From a checkpoint of a small mixture-of-experts model trained on Wikipedia: 756M tokens.
Below are experts of layer 3 (counted from 0) of a mixture-of-experts language model. Rows are named router (the router's row for the expert), gate (a neuron's input weights, with its number), up (a neuron's input weights, with its number) and show model dimensions 0-127. Each number is 128 + 32 x the weight over its row's rms, rounded and kept within 0 to 255. Numbers have three digits each.
After each expert's rows: "mostly gets" lists some tokens that are sent to it at least half of the time. This comes from a sample of Wikipedia text that the model never trained on.

# expert 4
router:111130141096123090141079138143174144129152123095142120134090128093168154161115053118124147151124076099060193089162149158150117181137159140131192119122116119134142114127145142166172171140137175119129133108128104158169156122144134143115171111116128149144122090198151152061104110110199115169092161136087089083172093168133098095103063159104170141135149155129134122115025155172058079147108
gate0:127132146108168086155150141146125117136175114154091118119144118077109166123098094122190180059167154133085213122108163137127077120104164207094138155096120128126099110147116150149131075110112105116102169086143172156135087167138167144158115138078150100155143152153156128081073076067213209111114175137135091123185095163142137116160087147093153139129140135130131156078109131173111092125127
up0:160189123104164196170117096139145148123166162163144139084133114127127136113154092142077143087109127193108211133125157132154121098071206097131160163144125165128106142147130148143094162124092148114159064128144142142100152073143131204090080098117127156120133093154147121123153071123117134108125114068086155165142114097112126189163134109155191183138111143174124150084140202075164127075121
gate1:113129164166119111096142188084125118150130130128117120136115109151058180159101164161126102117171114160111119145053188100193140127141149122096068168109106107156094142091156117137115119097122112075144066088145150119096095147116135092154133132115178151174074149143102090125101123170168227100169133050105150149145133141159120146141113095086148176060115142107195167152154133111101093151177
up1:110180099132135111159102126175197153119183118151119156119129165110126139158130037114146198156110154160146121102140103149103147089114102165091166116104097093150115044123069125137075147127093147111074135092128054168162111133107113157123153096137110138114127147106111117190175091141125109172114106180141151123094121108069093194164125166132121187111158155108199149124152149177170086104124
mostly gets: "R", "F", "°", "W", "M", " S"

# expert 15
router:092173100162153105128116142143104170117084094175125111176092152075131169079133062080104126089191140127118133124093123154095112145129099095157108110123091185139070086146070101099152098183126069113110099112153171158102086132092121130097138161124051148184103120118164073175083126131174135120174137152137108136160060145069076116131133155147136125124105104160181114115145146180157102111179
gate2:093141091149094110135153132186169097162153121092150155172153109163136123132145096105117062157181157118125181135135106158153122101117129173134164101060112145182097149123109126180148133157098086058084155091147180173110115182084138127082150151127123149168096121162173117101128186097158153131094103139079150127080120098146083149104078106150108220158178137150163172102138108171132140150070
up2:097122087120128092149142119155105074139139114127116118147114134137063141173132100059111104158109088090086173124098125107153147152152154077187124119113132180143127229094133091134147147106166151031063104115104188132142077129101139100068163167139075159180160144108139123108128200101171107130131110111165122152086133159118091122116122128138123144122193115191103147104148139103152101152068
gate3:074134120154073130097133110116140097136083150115099138149183113157150174112126098070208144120134142142120129138072070102154125120118128122143068168116184128062100100117067105086147109105105124176157115081102135154117123038173120166118136180077114135110100117144085155116164146078114124141142138121094123177065101146118083111168118058154153105070114197143145144138125073119117166092148
up3:117186151160112120155168085129184192075083118130079133115148078117127104122154184102124144122095191168150120128121072134149112129191071118111113176151158099074125090184093117099103138124130119138095071138137119123096088121170076183150152187089098120119084102111118151116125091106113050143160078135147166187178128103133124198131166146109105125086140111176125135159153098100163150098119
mostly gets: "000", " York", " including", " first", " that", "ro"

# expert 0
router:106115111143115173118077090148134130039150086116128116162111085093089095113143118174109112147115079189166098102093088172157062130103097121115097129183088146089113100119150103089092077145124084169150083109129094115111114175092127121167107116080158092152123086149124100137145137142058100089165089155101083196079087174165151097148097130111150119122139096150098083145085104082166148128084
gate4:128127099107154110157160156111079140124171107230098076145174098100095149135083071148110114120209171098103136171105148101131072130150144136122165116111132138078127128120121091117123133098099128188101118122111145116142061152069107101117125147082110091185116082145150132091096094144187205135152135123093105146106126159146031148144090117141117124138116110063134116109188124193107109113137
up4:063109193127096128150097095112129168144131149130096168089136149117194116095198174125167134129138075109138097128159124175118176132071122111116110153156088125193119150123124153177170174120126183128109115125142155176137191127104110124141111164156139137139174151164133106152176130134145072105064138180135129068089164078123164186086158109170148181101089176111168154111138108144140145139198
gate5:109123116151071133147162105142156133141107061172080128163128078137098112097101151089130146127176093105147098159103121085163136064091072155125079126109129179105114170102131097040079057098117110137108114098142105132159166157114090131169102116103162136210107094192106055124132188131142121098154116145106088142121153188142101079145111139127142054129127131137126151144118181145110136093176
up5:118160150182177157146121158115149198079121133125128131139156102087170138099129121126149123069198167170143128137112120146097113111091134172137119140103130112143116091198127124094199143147167121180149084161091122128118138117150131199118058127128146132079078065121105153086147093125142113187137149143143119173122080157127096156132138064182103155046067145149130172125129165188092144113162
mostly gets: " was", ")", "\"", " is", " are", " be"

# expert 6
router:137138154086110179148148184125080061119133100067121138114194143169132116129192168133151127111109143155159113094076198087151153131108105155113064133132101082166160134121154130124071148108206137145113142100163044153063137079142121097170124165170129148118160158061171111151141118151219171106126105097146119139117104128140138184098124155122118117172145097083130124123131102127107104108159
gate4:082118144145087088123202165100163113132146136135127158167185149203112163161108106107189102121128203089146106103088138124083123137138060161132088099087080118172089127130084089074128091107120141073146135097140182175134100063113100103115188165135110180164088112151143140145107145164152130114120036129129125149140138112116066124110138106145107161089150132109127164114155167151084115144167
up4:148117148076095135138094149137095132148095177135142147142101180142159127168194094126095127133123128095110120058082113086156094161110160145127176138154126053115148100080111154096146114161150155138103164124147168168078083151096078083052138111183101155160140147099170140125150140126176163082163130078134127121113122118118118167097113120119117154118172149064112138165100215128024103120123
gate5:105146139103084142161154108140130150104121145164124155162170125103133145130123130131186147089137092169126173134119133137127127099132132137121065133097027141147101108150102138124080115136114068100131097131122139184121172147112133105189114200146118133126148120149144071158131078191198150070119118146086181185163101096087079155181116074158101116042073126125128140188129121174143078134153
up5:141092131114129101147075096106122066106152121072108135094158108100086138110163116132142153128087120212061104098155138110131158145130120084133126090162088114164123107097131152116101123114142143133068145133081133119118115090121146091104083144185096106051101149120155134150117061086121142092159135082108141121086093141107123102152120103053063073118136138109182122236150093136069075146136
mostly gets: ",", " and", " the", "ern", "ally", ")"

# expert 11
router:137154158106124176123147137157094108125105132163077085162119108164090109178143130123080149115140123143118133173118081179069146092077112192110107114130143166101101131111173139082102156168112143157114127085123160155102134128115174137157106130072119190082089118156129089192148080100117092191156094155099177189126178051118146109105130165192206148140090119142123129133122121139099118082188
gate19:086096140119131132146073129075151078168104136121101135154155104085102125135111186126157168126118184183110065106101102159101130128161079099113101170120076146133091159139097081138061112151130114112166154125128162145102154137166148124141155123092169158142096148054115111112084194095125139127131054131141203189077113160110148085099199120167118109129136113107099106185137125158183137073152
up19:129173082112099151129072096110102106165081064145086121130161138091130080090162123154106176062142140215142117154112120089121076095101161115151130145100156152079117209131142132111075099156190073144170124146140127137072130122150123130121155099125147135129163098095109116127087130158112154141174059139084162120112136123077133162087197101153169115075147140133159121137153161128216119123142
gate20:170095127129165164086155141165087120114083109164090135173126092134127170120097146149082151131151156116105171204148069176115150088084103123098123142138138104160125108119122117088068082162099147169127084161116144124182160092128138165160074152036141131114075091145126102148141131125081132167131126157113100150161199135104098065095171080165207134161097117153170114160102124160165109120143
up20:180094174119170135115159167141155136131150161130168120090092148127176131215052114118125091150127159117162176069162191145150117162150132154194164118127141083124148091119128139150142185103148180072147199142142105202162144162170164154125132158173095150159188168096150108127132107090131119102120150178125083093109147139129145109129092126089099128096131109088130158131077145101121091192105
mostly gets: " was", " of", " to", " at", " with", " for"

# expert 5
router:182192185113145162127155110128155115095139086133158124087138141131176053120143106117091108182124116104143150131202186166126202153132118117118119095150200161153190136179199149120148181125092133117115159177153099110137133123134140113117193146184140117112178142074181127119163148125153076147145150151152161069126129103147169117140144179131123120148163144175135116113162135106110091163198
gate5:090096088141171137139166100166150134149140109127144115152100108090124116122116126113148095120100059120103171143129119147125083115155069190068141123111104205172118114116100134166157135114083143103067133091114163144183118073142169109092084150146150107194150138179108099118061166082158120067091110108113146120095174111183132090151076120135105126203123108162093157068094079166113109117093
up5:152099146109092123113179105129113147142166068136092113141120154175089175129136102111049132170107108216105156190102086164133114125077145116103092137149097104102151094160150094113157170172179099151152097110157165109116163064120143202111094094152065121096146086168161130139144107147112093183141121144087128110122104122175121108118167140068129177110151166090126152093080155141129191140092
gate6:118161103159089101146080117101080135170105117100116077125143075133160150151157079109165194145111093084099102145093162058166108078116187149131119174074120084088141141129124141154154091129154141107128128107123134210134109146161089102147097126177167085150159108137128107089116162148151140139153145128095124150123081161044123210128116139071129100096159174037142155088121145115120160110123
up6:185078133119126135132166101082127166127136111134090151138158147128150133087091124130161142104183045091168063112162129131107100159057147059110120097192107116115136119159108139138104173121152133153187102125034107169145116088104110164103184163132110197102114137155134147111169110114129131112169096137105149148122209128174088113180129090183143127116127164172159091159162108145153094147101
mostly gets: " during", " throughout", " rem", " Nat", " Ash", " led"

# expert 2
router:161115121148136169102142118163185082175110122062165142131091153141135111112130107072085117132081124115109124107154174189130158187125071160148099086121166128202165082140116084131153132126124132069120118112119137141187112118170152102125158133180136166108197160135113151136077153106192110098109098145166144133120108079130161091126110182120093135143165144165076113072145114150078108203194
gate2:112110094170136169105098087185177122110105109109137214174155168114153116139084172102164124144120073149103176099115127062147144116117114123155103158074121138117145197061164087151169121167117101130095138089146118092181128106120153140120118122158156086109110181136048166170169092124126154125090153095195181140121134134137112147109075095183105165148147133116140142072081125106099074111118
up2:077143108147117096109098128150067183150148091197107149086145158088105099156131109162130164121173105106123102128084115110170103152112135058128141115104127147122153080134081176112159136113140119193140116113124136147114148109066131165101109179160110140174134142149139135164119144120094163107117112144089143179152136192155116120147060105100209143142052146082176144107052124207132131066105
gate3:130156124155138050106141124163078150143185082123131143149162132174082156174117093057083149068178107126089134093111109109129125140128132097152137125026103150161164171086093135084176139134151142122161147072096185066129140139103099134121101117140113106139154098172150102156170172136149153123119121124163074123116133112133080140135148136158157080124141130187175186117188133144073135080084
up3:134120145043168181172111101146134105159107176161124103157044151064145120119128057143177122167170141128089135119138118196089120122108138126146135158130141112113122182117163176103152117161132139145154134141117116120150128164151159087133120151100059119191183123108079131063116159141144094108154136162103195145147136064067095088151179123178132112165119154116098081092115148151104110173095
mostly gets: "ko", "ya", "ä", " York", "ö", "ki"

# expert 3
router:113138132166092146113110134105163177146213139170141161082166123152127122144121100068078120166159194128142148120214201138136173133152180130131095112127124126180162132171096123132154079110164138108100131144111153147158151174110098067156179115133115176124082107139171107086118149128159147132087173150165175091131134112079168159167157096125098107132106104114054091095101195142132126138181
gate5:125090120124154138113119101121109097187074153090092106162119129082081109117131129110120147084124171157084173129157116145132141135156046169138084078120103061153122142121146044095102095133088182107147128134109139124131071183183157107172124134125140128144128125103107108151054172090176158068142109117158086161095121105118110086174094099124066186147117118096117088121118103181085073161122
up5:163127152194156088156174125160112147113107155131132116157123164149194114122133113088150131162173097096141085091096107188084119151160131174147152119126162104113144122133090115096127166095141127097172173091148074155099166166112150088127115143143095145140159144140104120145130147186110137160043093122131207076108224191193142137155149119125078140101142094092133152113148166081155168095084
gate6:127092138153095126186101140047099144086149123146103181148164119115122095161112179139109136171145186123161102163099089100134133111168184130082176151109091140103143160138050092125128107119073115153089136093130124119080130198105124165200121155141140104153084142146107087121198043173096121080161135160121116121125161162196089120129121104137179125098131094105130158133104134126142096085176
up6:160126171082116149141156159093114096114080120122106116150106093129081170206133157077115090166059153168106118129114182143207098135103163134098069152139156082115116147123130137148150122096158175139147188122139144120167102116110174034177166149136117076140169145111143143139115133124063092160132114156135106113118090094089112146119084067122058059106140076085137100136122161126135105150114
mostly gets: "-", " Al", " E", " out", " T", " La"

# expert 12
router:159160139151104100188141136132167135097136123135118137173106111136177142092085080087174114176155103136120112166127159171198111142162129069186181105078134111144110121144141129115161095152148166143087186124117114160192123096096161098147160121102075164171098084136164099102173090122158108124156168168112144056092172147175119162150096128142153112146116132168179123111081177122147109202186
gate2:089108126196130055147166091180123153087176118162118129161180129156145181090125159137114159092184134077157157156121104135174062085079089126119108154117105179110100118140068089116114077129072134146128134137119175112178126132082054075159085089145141184153094075138128144123125114165114161130126110145126113134132177149134078100116140116194124108163120109151142076135104143171184117087136
up2:120130122032111149170131149076062097151089125133092111101102132129105155150172181099083138135186146139174094145087110091104127162092169223121101125123121076092114154111153063099107147119108121100206117094143074111062168130148137135135095105111210122063120163126096123150113128145109137133184127101159096180149113142129156119078128159165124155153147133107087123174135094114146114111110
gate3:179125098096131105097190104114142069132113093110087105149139103156116153118122089088165110161040146112110113126034170097139154073111118103141125121072103102112149148086153121189112162109101095052089186114144139158113055116124107065142094090069104124086168160133077099150110130079144126130077126115157136150099132110097116084107096121106088143118092179147132110123118070108133116169133
up3:139124101052132104070182131117102122105143131111134104090104036147124147124156108143126160075162066151071115099164165174143149097129098152142145154061103157123178123094098139112138142134139208101150165149091142172120127134155153107092133143104149170082117127099113178092139158114124136136121152082189062108109185162171159126142094160091170124114085085136156126167161059165112078124137
mostly gets: "C", "L", "M", "B", " He", "R"

# expert 9
router:169092080124120179134101098135094102159171166140173183089115131112111098162061102169164133112076114185098139111154084136099122161116093143141177119119080123093108142124130167140085138067166124121136092122049073095094137141113139144156131116111151055092149113109085127179161152121206195142094099115097098135164189097116126181192145112088140145098133146162146133114133151106099158080111
gate5:104132101119102151135099064117068148184112108190099084102100148129090109102139078115161167100132123151147165167089102108128136115015104096129104178070104118071156182104149110125109109147139117106148112099143138115097158100089107129199086084131150071140141127149154108183167079162163151146126125095092116191105130154112118204116105163165117132148085140136054147096113145121135156131161
up5:110080157149112171095075105115167101151157180139082164144158083165130149090159160193104085100085158146121096172122147095092133148063176069114120121176137108153133103097113170154085140114171097156175120107081149094122150078111078113152137182112146119091102152158135132082136151206126115118142130110072135153158139113053101131126110152169162097119112085135083109192132140117180151086167
gate6:114125116134149091150166104116128186146162123181137158181134124130110114114083069109135161120121086118092168143114133109161092116136111128184174176114124130073081105118086094139136088102155127184167118102111141188125091210091127133165093144089138088153080080161120153082130117111127181170115157108128134166137216156134080150160108079120157127121055221131172169127083126123133142102139
up6:157095100155056150150096144090082050145150179125115167145138079149097136130115174178192121084098116110124140103192089127086153182093145161127143139108112109160146124080160138100108136150126154154106175127094134145161163099115146139134158141138169122111145142132133043160118132178184171090045118099146088102060104089113149132083126065133085143109124068114135109135101122135111178093101
mostly gets: "s", "ti", "ion", "f", "es", "ce"

# expert 13
router:058153123121115053135186128067122153084121180173095089130107142125159075141142129130140114093109101095155132124128121098139149132119141102106076136122136135142220144111120133131121121138111094127106110111172103074061151068104094139154079096151143123124131172191100188083101177134118151166196120102102111131127071138158171126175057087129140077061128136147163127103174151134181124133105
gate19:047171121155091159156111107086160119153102166098087136118198131171127139126208114178140190103135130124086126164058134140128104061172094082125102129111104129160104108161083121141105111119121078106193087079144145127185118173098107146216113088110143119152123112129076117090106164165144175150091097081128079122111154166153118136103114099175148122119141127128093174097104139104135137139178
up19:091157149100144133125123139116086088132079168177103072164146163144088131117114146140150105128102147125114122186038119107073143093140101130148168137112109187095150177109098128100183097190081177147095159138086118091146058120123061126108167103105210117119116136104107150111124154072081128144126099074136085117182079120208125133164143109108142111125163158125130102106154146145185118167145
gate20:153104152103146134136126070105072168132112123124078146137152127180124124158133109124129139130108109185147199089101103099133148086135120094143112164050065142135042141086098117180122124153162129120135070071139111184159113118101171116154099155137099094122157101179146096166087088063165193079143148084110127182151111137137123139156130084119144127083120128098119138205114175131074172144108
up20:117100169110063145067149109090172055117157142174139075131176140180094166086178173145087119087102117131151107123108108143130175112111151119200106114146095112101086149103142179160116169127172180133082110115116107118190084113131185146131171131147141056066145145116121141156183102160151183084136142075140141171101099147182102134113121126120130117125148151117167098143135084074137163168109
mostly gets: " 2", " 1", "0", " 0", " 4", "1"

# expert 14
router:184124172166125118146158139172181141133102131154115079116098082095092116078175198154086097132109106077140106100127137133146163097137093099137128149146161099131172090163136147151169146178073130105117065150138091115112160137130188172148150104165105135105170195106127164111154164144129084130100121165169138111155134118157168124137118169124116119166190062135199034167086095148128111156153
gate0:052098127140079094127120092076140111153119102110136168119120094134028108117136167128118149179088130131132119155053103158145160101131061095104105114112131099161098122081135130124157128137141093138142121093175176125117071114085132092183094090109153057164132128156085091166145141174104089072082097069161131117168113114129130156117164124094185132131123093115192166167112134125172124173084
up0:141130136048094119191047094094167122143162082119109048118103119114140170131185133130140077090106176145123130146108102077140201087172163136094090148133147109099169182155160130095137139170141161105130101169158133135108126109103131123133100133085185141132145118152116177124141157097117143174118197163079105161137085151160148129156178143177122138109186099126143088151097101106136102070179
gate1:103121160147150099188176082075174130124111151165118171128106144121166151103101099163212097158222104134079126177142099147148055143132140103197160162146096145168093173159136129133176072125163116104131131106106108148167107153118176150125072171170080074127130094096092126121118126112144163166104144130083136110135098159124121158140129151117164106130096127094166094114070152167098198133106
up1:155105128104163152158105048075165194128086165090120093151099127089095119098161191112101138146121106113132153105141141162107158115155110172154116156157113121141185089141105150164151157128122185107106120116144106137118181133121176137148141129081148129102180167087097106160170178151113107132151092150161144173105093166139173110093140129114085140133191113073204117168074032158170091110120
mostly gets: " 2019", " 2014", " years", " un", " December", " 2008"

# expert 1
router:102124107076125137106059130118047095162123127167076125113151071160119151161154103156066105077084134082093120159123100168142143148162123109101135080140144111122131105101127085151148123061141105197103066156114124162106149114109085133066139119181185111144084093135138166139105133131143128110103157117181102070146133123175173145148198140103128128171163150104119110137084081199106125088081
gate13:088093115175120081069091000116118125126168173182137143138148171146136173170098081164119145160148128072082150128145139154159122121130130099108169125114115140128147123136145126175119155140134139166121190130154166093066165136096138167084173144097091098137153153147132167140092116127109161152114198142123155124140137132167118125063082141086126088093132059140140211119112098189142129131117
up13:138155101141148116190090127086157154151160109131166151094132177096097147141169130131086123197094172136162117197059161136113088107092133146113114132149140107115106152170170156134146140153150190135112136138168087117123077181176135114125120123107129187127103104168144133149152171178091155161183092138100150122111075196118097100134164098160201111119113091131174165177083154152059169097095
gate14:057110123140088126166129155116123184165080161175075146110120118123073191146187169164073167106121129141167192146112120053143084074103198119103106157090128159072092143117188136136086124108126102139108096118141148137140145196094096117135075085129156107149114112163151131099174102175099132128123134146161133125162103178111092183119147120135176113112094116120084126171097143086151115073118
up14:081089135154132110125121145075144170183093076161174129093127105111125119180145151139143127135088106122150156145107128131053164129106110111132115120131077170144116144148082149142061098136196141097147166140166111159154134097141180125154185185091140148158151126205170121100106166148122149102163112145110178151151118100131101167042127144129140039073190081118144111153114106149145178125180
mostly gets: " (", "|", "=", " \"", "\n\n", " |"

# expert 7
router:130143154125085100193121163110093127161144131115150187100106050142125123135182193149134160139077112133140136094085125073192139096111135088114086161137103103133149163113163125141098116128146100097165181117135118104133164138079110162094070079080138116100170175146088159174136093188086143078089090102146092125175062117084116193121113106112155159132172089145085084103156126100126116130166
gate19:109103004113127159156078157122110104123116140136108126151156142085157171154094107148168149080121168149145136143091072145103095141113169065078134147119135097155108123156087157123095082162084080181122120092087122110088103149129125078145101155163169116138122063187132103165151129149169099093097114083065113153120161117134107195147141103153212090071124105133114123125140127125126158087103
up19:090161162100153114113203136180151119161129100142104158089128106118075158156142122121121120142147173078087155095126195110097165099131138127132114175138146157189142132128134146100093167071111133083072111156120124138125091120083114147106161105125128174198137079104157079138166173124094159182129149079203142122187135114155105126071138210169108143147091140068153172160103126129110128175167
gate20:120138115138118107171132149129095143098093195155121171087055086126150124088255167167120131130127149136146128128105102141140136164123119165124112150125120098136113131105162081161112107199092080093138159137146096132180103188114150109161125115080137146150215165117130135149110114157130169090066049084126083163108149095095120137134077154135121159171152079119098095091173134120124111132167
up20:144089125107131117168077111150124109151101168064143172121140084160103123083144118157162201141092089151115153115150100116140141168089097139158135080150093105133100161067133146133063121147142113102206152122134126176148165159113168163137124138138160134128136191150077101186128063111134145093074086146086116199150136109046099155096131136133124082173099108149139145136106087117142059070110
mostly gets: "ation", "ment", " School", "ies", " State", "age"

# expert 10
router:166175151141154112133137110124160137146166058145104085129121139143090113159161078106065137121172157135088125151148151176157112114101144127165166124101181122136163169173167133130133195139094197152097129212074181123090122075134160158130122145156075184091100118103139147135109177114127145182115128152086086132167112094122136124148114171099149108159185135175186114100101163130088064154172
gate4:106133123138101067082085140147133112138147148116117151144141112152116144101101095119181141134115093156139132090124087130183060161082184090150124140110091110167133147129133134078070124137114168116127139087160138151114155093119184149136125127152052162097093143179088129126140094173147138090074133116119160097163170091114064159057068108178138174099145127116055136190120117136159034124099
up4:155117136170135162112135124104140176150147154088112177142100089127139121157143107133057142084103171131208084114157105117105144169202132206116134159106107100174092195139113112146138122136087145126221129135098198121132183145125124184157179124071112148146102150106138095088082191121129137135144092114189151171142122115109143141080146151113126137073132144067088164124143121171099150106101
gate5:121100082096115108136114094139196078094113131118131154141134127110169143057072165129132106099102117136203122101127139095076115143119147137132116177145134113104097059103061105094082101146113080149128162080107123149110077155141141101146137138175145058154077125142100078158138086097159119091055105104154173145152134069108144208088102122143145158093138133138143134186093165121117063130089
up5:153132093129136116093107162150129075133163118145087110164172099161164158154109099169119151056161136067014145122103112144115059118102202060154144146136133095120132118051108130114083115140152187176144146122063175098083120135168142122129147147163130165082075122095110119174150088147143131080104107100088110097143151133118073122146089121126118125158159111168187110160110153137113110133135
mostly gets: " in", " the", " to", " a", " of", " at"

# expert 8
router:134165187161156110099165125100175188130125161134067082184146132122163122069081129119147074107116173173199115143152119128147137108105084139176169135162157152164149181173129063123134138103122107111163117109126155131139091107173086129152086169215118134139074103092098168116146189124141087184129123154120106140112133132099130131125154098124109101057139153168129143084121169164136181172173
gate0:133131156132172127143169144162169169105116133119129102174110111060161134104100171137189153096096129159106109137150130149100041074079060135106181130101059135126111147205091111055140137166122063130166070107165084165153123086157130191146121134145123120118125104152104153113102176103070090159112075173122155116137153151171127120116107127132064103152109102118160109135120117135139182099156
up0:107135109148150088142131113145157088161086127114107145168089129125122121148125089135116157143091134162154103145143154096140186137180113161155151071124154119119126142119118137161195110160069199111129110128114129186120169167123223150116183145145114190121247135098116134103179151108157130133140121061160117097100159097127104141124132087100123160094140140092133105075098073115084151065064
gate1:119142110138159102181153113151156173102124149133105083172173135147147144087072128078147178110122052137139121198079091160104107084156117120181123133081172142145129204147122098088174087152076079110155077096065154132078154148109102145148112139143152091145138105090121103090125194111124127182127143124130118131159119162183091119156151103109132114129075150103141181087112169058120143111176
up1:166081132114130127053147084087138110128134136079157137127066133075090132095127155166175090159115115095171194103137103127089178142147128183118109156121110140192091116171103075148096141120153162120054135105113077126157143066142111144175145091158100169122106180129124097133123096075126114071148130157161151117167172082079097163124108124109089135050133182140094115138162123115095100174110
mostly gets: "ia", "z", " R", " D", "a", "ton"